From a checkpoint of a small mixture-of-experts model trained on Wikipedia: vocabulary 2048, 256 experts in each of 8 layers.
Below are experts of layer 2 (counted from 0) of a mixture-of-experts language model. Rows are named router (the router's row for the expert) and show model dimensions 0-223. Each number is 128 + 24 x the weight over its row's rms, rounded and kept within 0 to 255. Numbers have three digits each.
After each expert's rows: "comes after" lists some tokens at least twice as common just before its tokens as in all text. This comes from a sample of Wikipedia text that the model never trained on. Tokens count by the router's weight.

# expert 55
router:128110150165127131161123135123132111120160133111102155096130108148168156172117118101125135118144116082119077140104148146108161111135141150134087122115167097113162099159169166121142119136139146151133116130120049128126130110155133148156083165141123110084137112157137096142075116133142110156133159048132146144117127104101131148124121176129112138124148123151148081095151132123165134128122120107121123095138105102174106108064132126152138132085090105119142157146117135118142140126116136080094117160134117172108130129173127105170103164132085147137103100122113132152125126109137143107112113154114071126143151131127109143147155183137136109091116140161128092157114132094110142134140
comes after: "ed", "s", "ing", ",", "ated", " due"

# expert 175
router:121115141093113132134090149120189137140102121124096156087132155140171101137145119111070147152121125132148128191135137107115125118094139118137151122124117145178169100138138158137108114117119136137116137092099119125088141129142149122137108143098136112095080151113149144177095148159126126153136139101112142118125145136114143064144133156124114111165195094157133110123108148134175086104121163166133157156120107164134112112106165122137113110152113066135097136149092149096129084129106135131129128102109118131105163151135187115145100134138103138145140123133145141100065147108103144069115130139127108106158137130165159150130158116114104089145133135134138117140062115127130102146149
comes after: "s", "o", "S", " S", " O", "ho"

# expert 42
router:115110153125124120146110127134136104085134137148148151096140087102185114198147100131106153118132104109166144119086104139121169092131134118145105167087095114169142099158178165147156136083138126132138092126129098115099165133133148155106113158166109084101130144143143168128094148134140093140111171147129136161127124126085149098115131141140141139132123106120159089101132136129143133105089156116144123079096113125148113079098124127126106130096097091099143137146093123128152138112119148144107078114138121133153097127184141127152094126127084134144152104110125141140130104113112130097115136124115131118147179162129128116171171175128118127127174152154158130133098157098106133151165
comes after: "s", "ed", "ation", "ing", "ity", "ment"

# expert 157
router:114116171126135135156133163061147164132149117116133122148143147159147103123129102122109086121172133134115154127086091154126134132113133132149084118120090075140159153135145186116137133102130114159101097129108132110094167080127173132112093133125113132141103182131129126110132149121149104126125150123046145161133199097109106134149119151127126141126133084162137093134132130146121110144109140112080115117089109139131109127133117131152148096147101118126148150140118152100141121146137144118088124138099083177151124147130148112148126125173128105148149105103157154127140116168097147099107121148118123097160155099129112094154142143133072114143136167173118115157135125098080134161115
comes after: "\n", " (", " \"", "-", "==", " the"

# expert 95
router:075092156103075130167114122120128132112112110177119136149165149166142143154149104125129110149158099117115094176121156142106113099127168138103135142123129124129170127122107133151150125082153144119121110130136113085100147117117148141087101175130121086119146149124102129128119120170126119134147122092096136108153208170100121128122133134109117085120128131146131135111111096135160117121111135131137128115110128148161100061092114117133128122083107082101109102166116150124161114149101152138132127162160094147134091175125110078136118176121123114137156117168103134117100136133130129103150181129121098095109148123139083150160114136108098138096129171160132124133114150109132127173165
comes after: " ", " the", " re", " in", " trans", "ro"

# expert 53
router:117131140141151101165126149116141115127141118162122165108140088134199134170161127107142117106165107102134108122097147133159170143100116148142095159092121129138148104123150132121140117094129155141146052122140090122119183132131146147148138149149114094138120115118131130128088141131150081117134141139135163123144114129075130124093128173138123135136128124139149068102138142124178120118109149130137112086099131165170101085090122123141098114102115110112167114142116171124166115133096134121099073116133134133148112131146141106160107140124080141170145121106145111148119121109110127102092127162122109140170152169127084123130191162069104120121156131162148104141104136123107116132164
comes after: "s", "ed", "ing", "ation", "ment", "ted"

# expert 40
router:125110130106150103178146138108155156109157072129118122117130097203179128168137078123164126116162137110132105171133120119134168142158108169119135118078112105169121114158125098107142141151133106147140132116103140154092206091182167123091095135117138121133124155087146094148137105143125116144113167095116108102169136114144145100111136112145127112105161106166131112141108120138126142107104134124142160090074108148135120118124116149138138128133133121078116089160126130115142163117110105132135106094097122178151109128155171108109119143150086148168135093168132122126120112139115140130102156110104112089141119123177144117168132118144124137126115135119125131122109123127104129155181
comes after: " con", " ", "vi", " Con", "en", "es"

# expert 148
router:091096123131091139132137139109122135135115107165165140127153117137127135097119127108107186147135138064137099129121149124130114129120119134152071140090127144114129116133147119137158126096136101166110125105106121111115166064147136146136097137163119146122072146146157138179068121135093135168128139083075103110146140161086123087155126155110107095144151098160129125124136103148147105139119086158138133148102142138142107115138143146155142135140155080157124115158092143090135128160113160119120146132117133163135122129153168134115112164138096165145114119125168136159078120125092137101125160148113110090163161186136137129135143126129079118142143140182111130129082141107101104115150
comes after: " G", "G", " g", " Y", " J", " F"

# expert 179
router:063130119146157119182103100121128149158163112156082141126147136117114119150154127121160135111139112130101131149076110119153148089104167139133130125128117126137135129137110126102117125109135134182143112132082111089077146140182158120129138126147131126138147164149169150166123104147133088140108159130116112134137161074107120090181147122090143117113153125171123118111119125134125084128089070140109153098125046178181151087103138137137126083134087105099135098098131137122178128137109130149109098120112124120107127158144184120132088129157140126122148074121151121131125142124131126103115145133108116117154124138174121126146145146110135128151153162132103124126115108127141135117158
comes after: " ", " re", "re", "c", "i", " F"

# expert 194
router:071117139095123132173110117073128101152164107107128197147131112141170091127108121117147165135117122133111127173147140104153131104101126151118137128116142151123120105125150134147116160132139124173102081068069121108100156115122137154141114129134143106116107176139149111148085141110132100130102139137081135144120143155146134105185150127125149087120154106158132108127119124124116134109086138119145118129130117133161128134102140134152142126158129092143149108119111154099148094148113170106078116176144143133134088146154163110145128150168092153126096100141155173124113102068144160125118128108089100112136143179127120132128170170100073148120111148152109129136112117137104116150136
comes after: " ", "S", "amp", " sp", " (", " St"

# expert 97
router:097074152129098092123145126112129169168143117148106172130134090147140117132127086129101146131152124109135134172119146134145135140130163145121179100116139095119148129150133119118133150075132119152116135098132080102101139133133144139126063112117127136094112136093130152122114105156117085188121156103115093136156137134137098115164136133119119116152119118146105109110149156130121111095099128118095140114100113142145119129097145145162123116111116123079108131149162153076161149093092146085078114172145125130135140147145190116134116115104104138106128106120150169160078109143081158087134135150134109107144157151191125145136145138113093094129182122135162097130106123131126082124142
comes after: "\n", "S", "A", "E", "I", "R"

# expert 14
router:077101131116140083145085132132129129122115135114103144113162088160121097176144075108119136098179110124154139136107153132136154128121148188131093115119124108158131159143120126127185172095150092169146134096114093113144157119128125138119118153116124068127093186117139125156111116119139097115127144092074139138140143143120118137132126146089163103132177075172155103136112142154146121131115143106123144112119110136117139105133136156160140122097100125116097131131081127130165117131091180108116116133124136164138126188117121147132117146142121122143114069165124143164072111140136146129114163146106122098181184134129123156124159146118128142110174114134134128116109112143114118135141
comes after: "\n", ")", " ", " 0", "%", "\""

# expert 127
router:112091130129095111137110148126099143138129132125118156161152124124131095141142121127136123153116109092134087149101139144100125157132098139117129112138085084126177156103140158113154137120122131133137130113125098091150143094122136146164120142121115124103073156113162176119107104131101113128129169101103137143177198185115130098129150117091139141144142099159193094119108140128190117165163153123096121136137119126152116121137130127137076141122123126121164102144112165116201099164087142142096159142141119155097111166093131125138087162127137117106113109155151157131110124118083181097089143132128110104123148096139081130126130155120100173112137115122139125136117142122108100134159
comes after: " ", "lu", " ma", "fer", "ri", "hi"

# expert 209
router:125098185141139099125114143135152177143129093151124131109147086172162140163122086134129174125131131149155133153102114136128128096146137139175159131116112133133108144137150135094114123095141135160135118101101098114099189119142156158108126188130122090130096131158128125130105114110106131173077118103145169149164182120128108114155144155128149131092131143155125106120123158121133123135084138108113128160078126127130145151090142155164129111135109129157106108165153171125128113132061172093077139165105104136098112136155146121124094126127144135084131126147162137145120103145087134095090150116137123112157154130153094116145149175133123099111126141134147101149128127135135081153161
comes after: "\n", "-", "'", " such", " Al", "---|---|---|---|"

# expert 229
router:093117149097121119148154118093139140169113099150123134127127058136132118143139100133167156121174136134099117125140094170135164108108134168103087168094147117145123119122147141112139128129125132148129119145111100097133162123099114139111123133158133109114104182127139133110085110158132118196118187113104127179125158146120116120137141134107120091099122104140123134125085141192114127132133121165104137114102126128153129119084131147122102117116103087100105129160129160106206146143139155108067097163131095148120134143156181119142091147149142146110148103133119151111093122139107154108128161152103124082139142105136138144139175123099102120109122121170149115111116124129096104171103
comes after: " N", "N", "S", " U", "R", " R"

# expert 73
router:107108118130150139136141128111154151148121108148111187142181105135129111154124136136146145148130117111115133139123147111102107127158157125114112122060125133131131127185147136162142117092155137184110105104080119131092138097120144165092099130110131079094106161122120149131125094143142119146130152105127140127120141133098121129140097142139110152113179122133147120136121098115171136135104126108094116119111099118147135084111132155188125128141091139143135130190086191098147095143106119137087126145117093208118127146138200125117063150157135144113118123131155110120103138157100130137125113123143123122129163143144143129139152150087091145099169103169109156112089146111112125129127
comes after: "\n", ".", " |", ")", "==", "==="

# expert 106
router:140073126112087102130121102123124111149135144119113137121148114171157096157106099147168136145146119120153121110140156151113153077141189116122091146117119120127127135148174126121189139081111089131090109137115120096137164102161143159153099129136103131106095136106128128178090118152127097132081159099104116147140185133099094132103118151138144157138136085124141116117118161129101106134128141108133164099122089149157137121096135136158124122144088116093150162157134148074150113119110134083107123142132098174142109136125159149141099125147137117139117099106147157143097123118124110113154139157110111153137147115168122131144130137084068110094135096153148097124109149168109095176149
comes after: ",", " the", " B", ":", " of", ";"

# expert 62
router:101106132089113101122123127091120129139129113134110115100155126136123114189120113125136162136115114101172111150125165113137120114110159138136158118118141131129135118131160123124170147088147105148099075121119125065096141080119132132093135134162118136096099146107135129122137115176096115162092145132114143130142182095145111087143128145123109148123161101161124125116101149134137133129136124137059120136118110139166096131080143193139141107136131100154091113185112193110140115136122139116063102115112114157144109142172128112148092163152101131124145099156128130152134128106137117100087125161128100106147123113140144128163132202111130151117154141144153134118079153141114109129171
comes after: " the", " and", " a", " to", " an", " of"

# expert 91
router:094117148096125124126116110073121131157147119129107150104147123152129124178113121136136153158120103120166087168133159128167110116115162124121150107123132107131148117142145129130158135104156097170096067122120103091107150088124149126101141130145098129105115161122119107131126121170096081180105142135064130127147192117127112098125114136120123141141178101151119125114104132115159118127113119133106145116117121130160109135098141191149135117117115126138114082184081167110198105124102149106070129109126112150163104141164127092142101156136111117137128112152139127128120113118130126110075133143135123115176120118143147126159129176106104157102177162136132121145078145129121109135133
comes after: " |", " the", " a", " and", " was", "|"

# expert 223
router:117091151133123140167131114111118131141133090151113138106145135137118146136148121139118139155122138129127150133112155156116149152139136166113133096125147126120117142134151161152169141100142068170122109110114127130085156105178122154130122160120103115126063134144137117143106160158124135151120123148102143145182147169137168071145123171121108096076104141135147110133141114097138148119117144101125146159108111169123124125113154145123100087111102119143114131160076159136122114136102152141106112108099095142157168112143132129156071134132123146140084062138168139113093127108091177076069165146101094112180145146142146118137129159087119164119152141134118084128118131136106111137134
comes after: "u", "z", "i", "o", "a", "ti"

# expert 21
router:098131097141103151143122137118119121160144113135124121119151115167163087180134111134185140074185142115112067133128136150130114086172149126096100134148086146134160174116128177125097135123108099143134112128113100132102162138120168124148109124154103096112089160075114144090130106142091123125124133111127092111110167174103129123141119130106137135123127108164145137133102143115146146132097113124080170163125117120143114109098146170143097100157129107116159097142088158103143114123119133115124133107146130185136126137150137102150113150165129104143152091145115125152102145132085186111117140135115088102142180143150135130141157150144151111122167113140112099111080104106110111150120
comes after: " ", "ro", "il", " B", "cc", "ri"

# expert 71
router:112133182125124131169126129110148122128149118168121129141133092156169084200125112107166147101111115108191125129097105154109138149108116128135130179062124130155151119118160143120160158101146126156111084086114082064102170128134144179108129136137076110135142146121114167146110116122124113139128154122118146129151123127128124134121136111144127124132123150152150057126124132104154135117143140119130117104109127148141127070102134135141151129131109108128127082122112142116154083154112141150066082118106125130151152137154133095115099161106099128150134118132160131147116117121118118065128112135141101123163197112132133148117143148095125112102165117127158159116116122139119101146168
comes after: "s", "ed", " It", " it", " which", "ing"

# expert 185
router:116104171146123112138082130087145141168138099140138181152193086148147147148129099112153127133095146132121128129157158162179112146134136125119128122116137130135151131127143146132132117111110127154127141129104103115084149076151160137108118136142096102132090187114193140107127091160090094139131168079115157130133157127111125122139121169102128106090122125144192111121134157138163105125128118122089165123129104179105146116108151161115125105154103084116132115145117140092113103144131179098111140116113085154133088145146154139140102108141098121126151085115139154157130110132090139140134124094123107124130132121117111141128131144116097145135130157141129119119112125075078117204145
comes after: "\n", " (", " \"", "-", "==", "ri"

# expert 93
router:129101107139094087152118167109154167160141121176132129124143096127161139145133109110132155132144100146109120155146146116158149129135148178127107109079133107166142142105149141152132128104134117137082123110116100141137136100127124156147141125144126122106127123120135100153126135147116084139101140125122133116105173097090143112134105127106115093142194117144109101141150105163139089155071102138109122098102143113167121125108137111119134091138126151114094107128102147118167103132127131143123095111138123137143126100187169103140129129133140092104150097153124116126068143154072149082133177146135098089193126079147146157178132187099111121114126101114174111125111138132115124169150
comes after: " F", " f", "f", "F", "t", "ef"

# expert 222
router:109076145074091121137095152110147122144170105171126148139128149115177105166145103157136140122127157125146101099141184138110121162172125120149100113099108145147126120133148140159148120106129148146128107111087131098100154114159118137125127180175114123095106132148173116150128080144121128169103133113117117114159155124142123088139115144131154104182195125142121111126120123126143129114113113135122125123104107155128121112115147125173152141083116118114117119152074146125164114131114167084110100117095088170114155156151128132112102132128110111140145100153148128164091129156110140080094127107129111102155155116134151124139142135122104127126135141141117090064088125102097058138134
comes after: "s", " p", " S", " G", " J", "b"